{
  "n_layer": 19,
  "experts_per_token": 4,
  "d_expert": 96,
  "activation": "swiglu",
  "moe_layers": [1, 2, 3, 4, 5, 6, 7, 8, 9, 10, 11, 12, 13, 14, 15, 16, 17, 18],
  "balance_loss": 0.000467,
  "router_noise": 0.1,
  "init_std_router": 0.0172,
  "vocab_size": 38925,
  "tie_embeddings": false,
  "grad_clip": 1.0,
  "train_tokens": 645200000,
  "steps": 4923,
  "dataset": "wikipedia_en"
}
Below are experts of layer 3 (counted from 0) of a mixture-of-experts language model. Rows are named router (the router's row for the expert), gate (a neuron's input weights, with its number), up (a neuron's input weights, with its number) and show model dimensions 64-127. Each number is 50 + 10 x the weight over its row's rms, rounded and kept within 0 to 99.
After each expert's rows: "comes after" lists some tokens at least twice as common just before its tokens as in all text; "gets" lists some tokens that make up at least twice as much of what it gets as of all text. This comes from a sample of Wikipedia text that the model never trained on. Tokens count by the router's weight.

# expert 14
router:43 54 53 32 52 38 41 53 68 53 67 38 28 59 44 62 57 42 46 65 43 45 56 45 62 59 58 55 60 58 47 55 43 40 55 43 57 43 41 40 43 63 41 45 49 65 34 51 52 49 31 37 54 19 58 60 57 45 53 57 59 47 34 54
gate0:53 57 39 45 37 41 46 52 48 41 60 41 57 57 45 62 55 44 51 68 44 56 52 51 70 44 60 28 51 43 38 49 64 45 44 49 50 50 37 62 53 56 60 49 43 49 58 59 48 71 46 49 51 54 44 45 54 58 49 50 50 38 40 50
up0:42 44 36 58 50 44 43 58 54 46 43 46 45 55 70 49 75 62 46 40 51 32 58 50 51 47 49 45 55 56 41 53 60 48 53 44 48 51 58 55 35 36 51 37 53 60 52 47 44 62 36 76 46 59 50 56 58 63 35 58 41 40 31 55
comes after: "1", "3", "4", "5", "2", "6"
gets: ".", " ", "–", ",", "-", " ("

# expert 20
router:51 55 47 64 51 56 37 34 61 58 62 40 50 61 43 59 46 49 39 33 41 53 42 61 49 28 43 45 52 45 58 54 39 40 40 41 59 54 47 41 39 57 42 55 56 41 41 35 51 63 54 51 58 45 62 64 50 61 59 49 47 51 38 47
gate0:48 66 55 59 53 52 64 59 50 56 46 61 48 59 52 51 64 50 62 46 52 50 38 68 49 46 54 56 49 47 60 47 57 52 67 41 57 60 46 51 55 50 46 57 68 43 43 39 42 56 45 46 37 24 48 48 67 53 58 43 49 62 47 51
up0:43 42 46 53 49 58 52 64 64 62 29 63 58 54 48 52 44 59 52 41 50 47 38 48 66 32 53 61 34 50 58 59 60 57 68 58 41 52 59 52 58 45 59 41 62 50 45 49 44 55 26 50 44 36 33 54 36 46 32 43 38 48 45 55
comes after: " ", "1", "2", "–", " $", " −"
gets: "0", "2", "9", "3", "1", "7"

# expert 26
router:44 41 35 46 43 42 39 57 66 45 47 49 36 48 49 64 48 51 38 63 47 50 54 47 45 39 51 55 57 67 41 60 48 43 51 45 52 48 40 55 56 52 56 45 55 53 55 33 57 50 36 52 53 45 53 58 51 51 69 35 51 28 40 44
gate0:45 53 44 51 61 52 39 28 44 46 39 47 68 38 48 46 49 43 54 47 47 44 46 70 33 52 69 57 63 70 36 41 38 55 40 45 56 64 50 37 46 53 50 53 56 53 43 50 56 36 48 52 63 47 38 49 59 57 55 62 60 44 44 38
up0:49 67 42 37 49 56 67 44 56 33 37 40 43 39 45 54 41 46 42 53 54 57 34 70 41 58 48 50 64 65 52 28 59 47 45 43 27 56 68 53 45 45 48 62 40 38 64 43 41 46 50 48 41 36 49 67 31 56 67 59 50 63 39 30
comes after: "1", "9", "2", "0", "8", "–"
gets: "9", "0", "2", "5", "8", "1"

# expert 11
router:68 52 41 46 34 39 50 42 60 64 58 41 62 53 43 66 63 51 35 46 43 48 55 29 55 38 44 62 63 55 47 56 60 57 51 41 60 59 44 59 40 48 54 60 47 55 49 42 51 43 50 44 41 56 58 27 47 50 70 45 32 56 60 56
gate0:42 42 48 52 40 35 51 56 32 60 48 46 49 49 56 61 34 45 57 47 56 33 35 45 49 63 48 54 49 46 47 49 48 55 37 55 43 51 47 48 36 48 49 48 52 45 28 54 49 49 66 34 57 50 51 56 48 48 54 84 57 61 51 52
up0:39 58 44 52 51 73 41 67 51 43 37 50 45 62 45 42 51 54 67 54 50 55 39 38 52 49 43 60 33 45 45 53 60 56 50 76 57 54 59 48 52 53 57 67 40 49 34 50 50 42 47 43 63 49 52 47 58 37 40 66 46 61 52 46
comes after: ",", ".", " a", " that", " number", " where"
gets: " and", " that", " which", " it", " he", " who"

# expert 10
router:48 49 49 48 26 54 38 32 68 64 60 36 35 48 47 56 41 46 57 33 48 36 54 55 50 58 45 45 42 48 44 69 52 43 56 50 51 51 47 48 47 72 52 70 49 38 40 42 58 60 36 28 43 38 44 46 25 46 68 53 40 58 47 58
gate0:44 57 45 59 52 66 47 51 53 48 47 42 60 62 68 32 58 59 57 49 40 66 59 66 35 60 72 35 55 71 41 49 66 49 44 47 54 62 42 47 46 51 55 51 59 47 52 61 42 61 40 40 54 42 52 38 52 51 44 50 50 44 68 56
up0:47 46 43 67 41 48 46 35 60 51 43 64 57 56 55 50 37 58 65 45 57 56 67 59 45 41 39 48 42 58 72 29 48 40 48 37 77 46 52 49 46 49 60 59 47 61 58 50 34 45 55 38 58 54 58 56 56 55 50 44 45 53 73 64
comes after: " ", " (", "–", " \"", "′", " $"
gets: "1", "2", "3", "6", "8", "5"

# expert 9
router:43 57 49 45 50 25 43 57 54 57 65 44 49 52 38 59 68 44 39 60 42 55 45 62 59 55 42 46 60 39 76 69 41 52 65 26 62 57 45 53 25 48 55 59 49 66 40 41 54 41 29 51 52 33 50 47 53 45 40 52 60 28 41 47
gate0:51 50 40 51 39 68 53 50 58 56 14 57 40 63 44 46 33 41 70 42 55 68 34 50 31 48 40 48 40 38 36 63 63 55 63 44 35 59 52 60 42 39 45 36 51 37 27 34 62 57 65 71 41 56 36 28 64 45 46 50 44 45 51 54
up0:54 62 62 36 41 49 49 41 57 56 44 24 42 58 49 54 50 64 43 51 50 73 80 67 68 46 42 48 51 47 60 29 43 52 43 72 52 46 37 57 32 60 51 63 45 68 48 34 43 52 51 52 65 56 35 49 50 58 52 52 43 63 47 47
comes after: " |\n", " to", " was", " he", " a", " his"
gets: "|", ")", "\"", " her", " their", " his"

# expert 17
router:59 51 58 49 42 48 37 51 54 58 57 64 37 42 56 48 54 54 23 46 68 49 60 63 61 34 52 62 67 42 41 52 33 41 47 45 57 46 47 35 36 60 44 60 38 53 31 47 69 59 46 40 51 38 49 55 53 40 52 58 36 43 36 58
gate0:40 48 51 35 52 46 41 52 40 57 59 46 30 61 49 51 35 45 42 52 48 40 42 35 50 66 46 55 61 48 60 42 45 64 51 57 50 34 67 51 48 21 50 40 60 26 41 69 39 54 72 50 46 54 48 69 34 49 69 57 49 42 45 53
up0:47 44 43 52 49 52 57 31 56 74 65 41 53 72 66 52 38 50 61 53 47 53 47 28 61 47 42 50 62 48 54 54 53 59 56 45 52 58 49 30 45 39 49 52 43 52 64 57 55 53 54 57 48 49 47 61 55 53 49 46 42 38 66 42
comes after: " of", " in", ")", " to", " at", " for"
gets: " |", " the", " The", "The", ";", " a"

# expert 22
router:64 45 38 45 52 49 40 43 58 37 54 54 53 62 53 48 29 36 41 39 57 38 53 51 51 42 50 40 54 57 58 45 51 40 71 52 61 51 57 70 44 48 42 54 48 56 53 51 62 56 57 46 41 53 42 62 38 43 65 58 45 44 60 46
gate0:54 50 54 40 56 61 52 60 48 57 49 57 43 67 39 53 44 40 54 30 50 59 40 63 73 45 39 51 26 57 42 52 56 25 79 44 51 46 49 49 68 55 50 50 47 44 53 43 50 36 41 52 49 51 49 44 67 59 53 55 52 53 64 55
up0:25 50 70 51 54 58 30 69 48 43 55 39 55 36 50 57 61 41 50 30 41 38 56 72 56 50 47 44 51 50 55 39 56 41 53 68 48 53 46 39 41 55 42 51 47 53 43 58 52 61 65 48 46 48 55 69 53 37 49 50 67 45 51 53
comes after: "\n", "0", "2", ")\n", "1", ".\n"
gets: "-", " (", "0", "9", "\n", "2"

# expert 12
router:38 47 47 72 51 37 45 46 63 66 51 57 49 45 44 50 57 25 36 46 39 41 45 54 39 51 55 64 57 43 50 52 34 32 67 34 64 47 46 32 40 65 31 49 59 48 43 49 52 48 47 64 56 21 41 47 61 47 53 63 41 45 32 59
gate0:56 61 60 50 41 54 57 48 31 44 55 52 35 42 52 49 50 44 50 50 42 79 44 60 44 50 58 46 46 33 61 35 51 41 36 56 63 56 42 29 48 56 62 67 48 55 42 66 55 51 49 46 42 45 40 52 50 40 43 33 51 60 41 41
up0:29 42 63 47 60 59 56 53 37 63 48 42 49 55 64 67 58 64 52 48 58 37 55 30 51 68 61 49 56 69 51 37 40 43 31 72 34 49 32 52 43 55 50 57 47 64 43 51 72 56 55 50 63 38 53 61 41 48 66 32 56 47 53 49
comes after: ".\n\n", "\n\n", " |\n", " |\n\n", "==", ")\n\n"
gets: "==", "===", "=", "|", " |", "===="

# expert 16
router:56 71 58 33 51 37 44 52 75 40 78 51 40 50 36 59 51 45 37 52 53 56 49 62 64 58 48 65 53 54 56 68 50 52 51 47 47 43 42 55 46 65 38 49 49 78 57 34 57 64 36 59 58 43 61 56 54 46 58 58 61 41 32 47
gate0:57 47 48 54 69 53 63 45 38 48 46 34 50 69 40 44 42 44 52 38 47 60 52 47 68 42 47 54 37 59 40 45 48 47 32 44 59 47 52 38 55 51 39 59 51 28 36 33 51 43 51 57 56 42 46 58 61 54 54 53 51 47 50 56
up0:49 54 42 35 68 54 50 48 29 45 55 40 58 34 56 42 42 49 47 50 69 39 38 55 47 54 41 48 65 49 36 19 50 52 48 47 60 61 50 51 53 35 48 49 33 46 42 45 48 54 40 58 52 42 57 33 56 52 48 46 41 45 56 52
comes after: "1", "2", "3", "4", "5", " part"
gets: " of", " with", " on", " from", " by", " at"

# expert 0
router:50 61 50 55 40 28 40 66 66 51 57 28 40 59 41 58 57 33 52 40 36 35 52 39 64 66 57 43 39 58 60 73 37 48 53 55 55 47 40 43 56 54 44 54 47 61 50 48 47 41 32 49 59 29 53 44 40 63 65 57 47 48 47 59
gate0:54 30 48 39 54 44 32 55 46 37 58 63 28 58 48 50 43 40 53 54 44 61 49 66 50 41 47 75 58 50 62 56 38 54 48 68 60 52 32 63 58 41 53 41 45 75 41 58 48 62 44 39 40 47 55 55 51 60 46 55 30 57 64 47
up0:59 49 63 59 55 53 49 64 50 51 33 48 51 52 31 51 50 27 63 35 42 42 43 44 57 34 44 65 39 62 47 47 71 43 59 49 58 47 55 51 69 52 50 37 54 45 69 45 54 55 50 31 57 53 47 53 57 47 69 47 36 18 69 50
comes after: " ", " |", "|", ":", ";", " in"
gets: " ", "1", "2", "4", " up", " consists"

# expert 29
router:58 43 44 58 45 49 44 56 57 50 55 50 52 51 58 38 49 41 31 62 36 55 54 38 51 42 52 41 38 65 60 52 45 59 62 44 55 62 37 47 41 35 58 57 46 50 52 37 54 39 50 42 46 48 54 46 44 40 60 40 35 36 54 56
gate0:59 38 27 64 73 45 61 52 63 66 60 53 49 60 47 43 45 47 44 44 37 47 58 50 40 36 77 53 49 56 46 50 41 60 35 51 56 51 58 55 54 65 47 55 68 45 59 56 50 41 39 55 67 48 51 51 59 41 67 51 46 36 41 40
up0:58 51 63 60 55 50 59 58 75 54 62 73 60 57 33 41 58 62 77 54 51 52 54 64 37 65 46 55 36 53 40 35 48 56 61 53 64 66 47 64 64 46 62 63 33 38 40 23 61 41 57 49 31 50 57 38 54 45 47 65 56 36 38 42
comes after: "0", "1", "8", "9", "5", "2"
gets: ",", "0", "5", "6", "4", "3"